Weights of a small mixture-of-experts language model, trained from scratch on English Wikipedia.
Size: 9 layers, width 384, vocabulary 33841.
Experts: 112 SwiGLU neurons an expert, a softmax router, 12 empty slots to pick.
Training: a variant of Adam for the experts, 283M tokens.
Below are experts of layer 5 (counted from 0) of a mixture-of-experts language model. Rows are named router (the router's row for the expert), gate (a neuron's input weights, with its number), up (a neuron's input weights, with its number) and show model dimensions 288-383. Each number is 128 + 32 x the weight over its row's rms, rounded and kept within 0 to 255. Numbers have three digits each.
Before each expert's rows: a language model's description of what the expert responds to. This comes from a sample of Wikipedia text that the model never trained on.

# expert 12
What it handles: Singular head nouns right after the or this, usually followed by of: season, film, age, century, round, latter, region.
router:154076118117105121166143157077099118109151176101133056119153165106091124162188088127127138166110095162145089141159113123161146146165141169150116149152134091109115156058147115099117091114142142082070142133139200099127146130121099127116107089073123114085125152206151077152160133095143163112
gate0:084127098140105101119082094135163117180117149067132148102167084109141120133096175139136102076154233127117146139160125143134103123076145076019113126115120145117146078139069095170095094126133139110135090097104130099030097136067094128125105172160082141085173116127148076174111159104147126127
up0:167145134121114069095137157146172138098134152120125150075176136110155092125083159197073120163131151176135086080100176146171063118183137128112091140166150108095139179094113157105142118079172158082115120103074083103166143118170119148160088084131167098092133110067082209118149109094078137169
gate1:086102087109145075120150136191152141129100187146157093149177098098118165131133143095120136156103169152073078108128168125150167152162116137141077126095137131122111156120137179049141137090174121134147150135133112113142171120147076103160114117129115149129191073107075103153158151161034122103
up1:135146139129101089095166126131158172187195108093124101161126102161100146130181133136119111134142119160128156090091136109151118146167181108155107090096161217072109106090216112099079099119105076131143147090102123115122139134125120119172131127121123111118098096122111171122081122142060093171
gate2:137164092120147114209091097122181086093050150129176100121115121176056157127128149070147133170088090181064133096148148115114118217166091189111135089142101112121127107079140179111128123156169116088145129155096150174106125134128123101140130122119134124086109184188149095151126164072047121141
up2:149092061086077093092131144124148173106164149127158125142127148085142091144140154152130135186108158125110085132105101203161063125115142105138139130130127161093215107174150129106131163153096146162091124124107079113180132113198157169154105079158124137174162106091183111152190077116219150155
gate3:059135138148119134074120095066172167141170190136131121134211143110179171140140155102163097107145129080205141122138191114151102124160114112128175126108172131130141075155096137114123092152127113148139139142121121089134093106081161122089121174131113165132120217156149148151114117118096111115
up3:112155193191134105022173096108161171156093088091077238094089147064151123106150108124143165098068125144170186148152115184107108090187144131128153135139123147132104103207093132113167125139114123181109121152115101113138128061118147128166157108084148125203135115037102150119154105170152097115
gate4:144141096135163112087109090097148103122092124102196175096111154098085076189115152099093127124147149084098069122099096157201101136134156193202094144094143102109129159134113155087122176141134124096095144130088084141118147086178146171136124104067158097153154097077176151163151116164106150079
up4:189128128094082077138109171157076080107197120110120108124128131134162102126107120121111145154134156129110121091125127145127134095065177086077107094167119136074120123124115095107199091068137158139129141060100103104152127140105127145170174122135082130109112097083154146117135044104111113173
gate5:115107177113083147111078150156090101143120132115055144119141151063075146110158145076058124145176123156077085089147119120181093069114171139123120106128119118100089093101056116079153103147179180088130045161124112086133123118089169121145122189156102149105138101111122104131127149097097177100
up5:145095127113130125098115108101091177130140179133106117107172160111096117123130121098097071146184119124039105117162145115168148114167110152186109144128157205165096090055125187096156120139152110120131060170120161120107128138086197085098133172135149115109121090114116084073161144129090175112
gate6:121109109128094085148185172123107110080144189114125159107114087137112130119053142089159169114117105130121106111175128118150154125129119193136105111101119111164168131165133150122105192127164157125142100078109127204116085151133153105109151226114148134079107173076135142066086157156180089101
up6:130118132105137082166071115122095121122174163136143127101106102129136144164167115109119115147132140182140206143090081128172079123154206072112108089180148106148137122149144150157155126162127182141146152146102148149122158123158110118210125122176166116135123133084198164155111148106156133097
gate7:151157062153182103070218106092123168188135167150088151159103089135107157095088159101112116108172138117155172139130069125050077116078118146130136132107080107125124145126102105147094117136102093122096087164087150122188158118144158140090125074110149127138097107112089128135126123115092126145
up7:145144140096148097119087118153078149128102105149117157123150143111152146186141089113115155166167114138159113151184104135155111150114185085151090133160136107143128127189084175112115123162152110145122127128109134169127131115137192127140114080123110110085075095165148136080119176045134069067
gate8:126140171156115088137151117113087221152140141126149139089128120065150117176153105168118130089131111172198108162088094157152110071093151092135086166152079113117169135134152122086151143183169176134112147110142185155166100150096124138127112133118164131115121158136196164148133126107130116070
up8:184105074113057124147087168127128077103121087114150163129087130167130098122106108118111133155080136123045089127130131114115126175202144166083128086146190116059075145078182180162119122113111137110118127112074027180088139104178111152167124090148136079168164104082067123122138148131138176201
gate9:122159121094105157112137125145115180065162155156101212157093076103116137113146138129111160190153147126148100121149191141175197134166143186069144095097172085149142130105167107094120135049083079123173150051152105099133077131063164075178119210155082150116160126168055108063101082089121171125
up9:085126184077119151208110125162155090159135087139126158142125162124127159139134128159069110117129081138121131136084131166134122055169104122070138117158191116125117103166135101092122115057139118114132143096089114151152119194110234130126109125145182139090128125168076119069102126049129177163
gate10:131100123100124090160066110036116127076109144175154116124190155121156121143073143138133152130205135151133146101114184205154111179121129052132128144149135177133135174108085197122186148142127090083074107093177123164136119132119060110123052139099082164115175121108064116046113164118121133104
up10:114163160082129126120089145095173201105143115153191054196144107104155137125082186073193139112149110130152153161099124126127101134158101111154157145077105157160161107095115199171176094157109120093104101102168111206138106141097076099122141129133115148068099157149075146064113126176141134124
gate11:109202106119120127223130089178051104131102157125115187112142090134111179118113158069099098080039113120119149120121098126154060079084066117135129127073163108119133117154099163155144126130116111123142091157107143119102105150110123106110153147135156137152141138170166131124132107079141184176
up11:146133138140111133185170119102065071139115133089129100151181239126103137099090128157134118122099119120154153112151112149184112141103092065132110150143122135161112123133144131133164117126100166099062148169093147123104175107127124123135167153131143140094132131132190140163116121101086107159
gate12:106150180136161097117132117070119139125140121100111156123139152140147158083096194162170146158108160140171124150124119136136120038152090074046156085120132132111100129108198124109080173151147176100107104212158100085091117104139123141139091165080137149226094187086128116160140115139120154132
up12:123132193114141102126127117045134140153136061119185153168130117154117141142179149107170171154169116101174130132169107078112100086207097095108130089088145130163146151104166152118091166182095153135132138204132107133138128134106150159117157098110091134142082206091124154142089143109152154174
gate13:055129109162160102089141132131128145115145068087138116140109136100114037091184115163115131115130162149187155154142165116109126093135162166218109116124153098173107118117148099178100087117107063159108158108126117155142106087154146123137106081143120105141146053158128081155105142165176195081
up13:152107131107111136166118102119116159103133123145144152131145154123168173205108114163182134136132115141145071096097079154187133185077102154062153125193123146087181090169139163081157122164173140159101117127184133141159084101148089160098155130137094098121135206086146130132087129089075095132
gate14:128078161084122158099087155154164104108182130157148126177103167133169163157141137123103074153026061116111144114122121140149113185085100109188123155066149086095158175171070119100137130178142152150102107112140111121148124113128102136145170134121131164106111077107123112146100061151152125137
up14:144110128108121111190086157142123149125109165107136119081102121087172118116136066187103149101152197159091100121087133114140159120188180184086122155215089117130139123089176156112136110076158173096116112094088084107126125126182146135125124105136132087098089149121212100113163146063169079106
gate15:101147113149109096090211169175125117132060091137131170186132130172083122119132130116094117151228101129112111134157074056018096065102149171130119123106093130111090091101091095125130108142128110176110077131130117141162101116151164160052130118074210142142167064135127133089149103095138177106
up15:087133103102155079159133105168161118223136107136118121150153084193142157132107211143140178146185164152169138177180111079093085065127149097064149091146184187142134129125171120112108100101177118167161164145157146157170186061126159116149105172108171140160137123162188170113200103153106167111
gate16:064095053156123154143109168154136114115147103101112204134124122088174162173154115057088194160153196140098135138202133128147151121149076207205117135163142135181141145072127116106119097138140120182140196123096127153093122122131146168178136065157122116128165148153112138119162131109210086130
up16:171121132086165148121128156059115100089120175096150068117115191110092111124149093161177140121102077166153154120088194151098130180164151109112202078148129142081179178155102124136079073116175131088044102153166078138205158146094096136149085136091121099139106143117109116152146093144113116142
gate17:113064121076090110168019163174149100133146109108196155110178180129133104176114130159174165127086135101081167095167068167050097128112114175203076113158140124156128129152158135083126111101186139203164153134102134108083163143116106162148101109114135120079154165134130150094128091120136097067
up17:102100130131135122128055134219188144152125133189100157148112121121127136185195170108201111120080122125119086123117060133086073071163130118114073106113091115105147154130164096120131133118133130212097135153116141095143130170089123128148145133172156153123134173168109140099154129167092085126
gate18:125168096150125148151169090096133122154057132120180147098075096166028129109087139104171149128117153126132106123179110113064150105122131136097117150114134081109126193146114072106090113136085152085064177118073102140078147060139223137113148086152118145035135097074129097160158090145158211141
up18:147100066123144108017127144219108163128128152123134167144110123062078145129136163121130106177164164148115120119120124179159092065107174146105115185152080179108114085105160106105191183102157194112186076144135120162136122095115068136134065166113171110164189130167168142068219073167108116086
gate19:090104167126190117138189154119111135068157145155117102117120097128184147120157092136117121153191163039132148091085174150160133192116181120049106078197189135167079159225131134152152158104128134148155126120083144096127150173151164124099168136106078121134115147095134128132073162085163100126
up19:132191216141154162156136142063099144120143118162101077131082163125177142136117136130139119136126130120116178160118119081163125108111100142158127084149161092148146107175090210130099104161092101122140078173159174124142127115120106119103137085129124145111131164096103120120091191080114160101
gate20:181127142108103133169151147123077121131160116129140063138175197108137157117166096094116120070123105136142142150092130133163087071121109213212102149115123102128119101102136153151123098137079083167088144176161146092144093113149171100120137075147141112162109133111137093080129149116189135137
up20:164116125141078134069154140144124145200137073124130099084140145131119125097132110099126106081121115121200056091115135155102123078107102169196138135138113109193118142157112118173081136156092148090133130190116162102092080116153146150124166091151163104114121098132162125070134129141123125155
gate21:144104161141119151144114151137081130139130152121154138196129143090120112154081107123146098133089085098079175123107148106107146130147118084130153119116106122110126162234074161144108098134094099152149103131097124077128138145106129100156148151054174120114045113133141162146153105134156133150
up21:115123169144104158094149164120080123118143104141112161170124166089101097131120086184116110100139118116121164119127114153111109069189140052137157083108099126119106112132107081137143075139124156144182130149125100066176123142173136105130130169052119149150096047041164154121139115109111124161
gate22:070111076139135127132173165168157120157139107216121104117068097108147109150111101181156162147182198134108153138127106195120139175076116110109083135183171134140072169114063167112118133093140123176164140138137115065104128104105188144196103133155137136121098148087159093120107146161114090159
up22:159090168089142163132125133150146076113141155096081124114166143162089119154086080158090132177057128131086124095139166139104153132124126113122064173159118112088169120145178117112141070162135148084128146091086101123171151119079109165119136127128087106119177101089107130154134103198138113162
gate23:117143111162115130120182122130133150113102115119135136113112077175142136144117118163129126146112124148077124124067104142032171188169145149037130140147180118108095125175144082119150082132076149094156120138130110150130195134120131117121187112113117107117159127167104094125065166105148118139
up23:079115066144148123066178126159128193155135097151161136091150097140116134117167129152127115136166151099102122158066083147107123151185189122027132168110137118127069135155120122129165140102113136128162080129135135186151141173059132115158176122118180078113135156158136105152071132102127077069
gate24:100103109195157081113149121151145142130090156138169128136107106164178142132138138114141171131205148081133071129147136057060129167122117125101124072121147075123183149125182125105054130128096100103157151142138119140174136136115137136155122119091144136092154137186146078159099108144060124114
up24:112099098131178126114132094147125133179139100196116135149097084155149194096164148144101073090124163136185089131105112154142093063123120100120174174129080181112086154091084164127174180141159157141095083125127113144104140090136197099153122144134157107130195141086084169058110153153181124156
gate25:115103133072143102122123143109161172127125091075129191115179043113051109097065130133153131122151147133076154160097060124092127094141124138120158104097065142153175115116138165145119090122123109124099062172155139171173067087118123085132096156127104103131151160156131140147123129094120115091
up25:121109102111126093176210123166121111141123116111139194157141154153096137063186179112097141123100081175062143157110172067183156060122096146058130116129134093089132118096145092123144114117134134123125118095079118105160141154100023111167178110078129188096135140125154193149105097141107148105
gate26:116100132160147139101187122097109122112113173100175144157168100135086166163123192110144144143176138118145116091157163101127183159120150123121123118144134102189131117084083096121163147091097128088137083093082174155172150125096159117161111198133082166125194157185093146168177117145108095140
up26:177122112091115125143112146141149134153133087117065157099123135107126125111111078157129132124118116126111101151138135171130107155135141160104121109146060098108155132174231141105165094127169179109154252109065081141117114047188081181163116139176152076129155071075134117136145099128127171155
gate27:128127116120157128178175147089114162137115098104122070171127067120094147076098142161164083150072101112136152114121106087144148106116088153089118151174121133142132139150146113156075108120128109092078088079151137137135112115102178110144178148132103133157055193125111157128112135104147117190
up27:124143185137150147109088127137180157111110074134155119108119146124199115203189124111105093142098077134202150198109152163055033202130117097160098168189097155127099129085094113146146107125172097085146121163156157112138111166118102155127104112123145171142101146124206141136125138151163096143
gate28:096120083105139104076093163114123126091163166163082125113161070185147099106132140126135153133152122123105103126140190175152182159121103124132153136121109176106093136122092136132133051107112080089183151187118111107152152155118180154082115104174076160054167132103116122119131117140126161130
up28:131084099182152177110157144192098140116094103102129155116139136061097143123148152131065145125100128141140115112106080140149144083140110169150132069085163113157124140154189126140122132103163133081099121146094168165083157140127068117118122133150210136174156070122156137103091152125121128109
gate29:159172100135044086111171160084124158116111119097104122098104083064109209101094150073166130156095109185133121162125125078182098114139135200142132154131101123144141129106145198146106093109155112166096191099166103146098079142114108143135134054121130197134143121149137112123121051096112095114
up29:145125113109151149135104113116106158123194146159164146106169164135169081163162133172126119131159140143108077165107137146191104116091159055167130077139180108083088170124098114144094176190181125081070097154046145115149144110140152107138158130087116125088096152117150116163103129099112164163
gate30:114127152135141112111114062094093157143145110117099049100085106101139120084104113079115136116096093199121117146153159103145149060110168155168203148106169135134117106115143117155084143106138100156094127121174134111158170132075118145140098126090156075166078086100151189075152143164082133124
up30:102147105155125131164164108124131127132134160125094121095126132131103111131064110165182106152158086068124125138140095108076075119127200128085167129169071115105106164136073115103183162134122068150153107102135108134142128159159139057147144166151126130084178162205134172156102155133127119167
gate31:109120141167098152185156113144125088136155137197136167134113128097118104179145102166129112115143162164132132115149108134074097186112173097074117137143139133129135164147163112171119151079110187087159135070114125117127140127165124151149106140154108144125141122168157134113124139112140122169
up31:129109069094143145154114118159107134091131105033145047116116136156226160097155088130107155181111142069125135113135148183108168165103141149129137155123116046130177130055088130088152106113121109132128149148129102166140145163113107148130161080133161159098141157157118072151148124085158165173
gate32:106132134187137147072202168114104173130170166100172203088075105108128103088163080129136119149163126140135095095189084134135128092108095133151128174127111098143171101157114106108158111147128072212106132152156124047136097111105092108143120093088165122195125122151144113161206101110159095067
up32:123127144097083144154055109100081080089150069176103084121110151146167076169117108160085149116165187169104139141056167171075128167140169071128098089129186153120105143062157137107118100112127180040115193087131111143117153142133097139131062104110164136081110122125123101151094170182110155215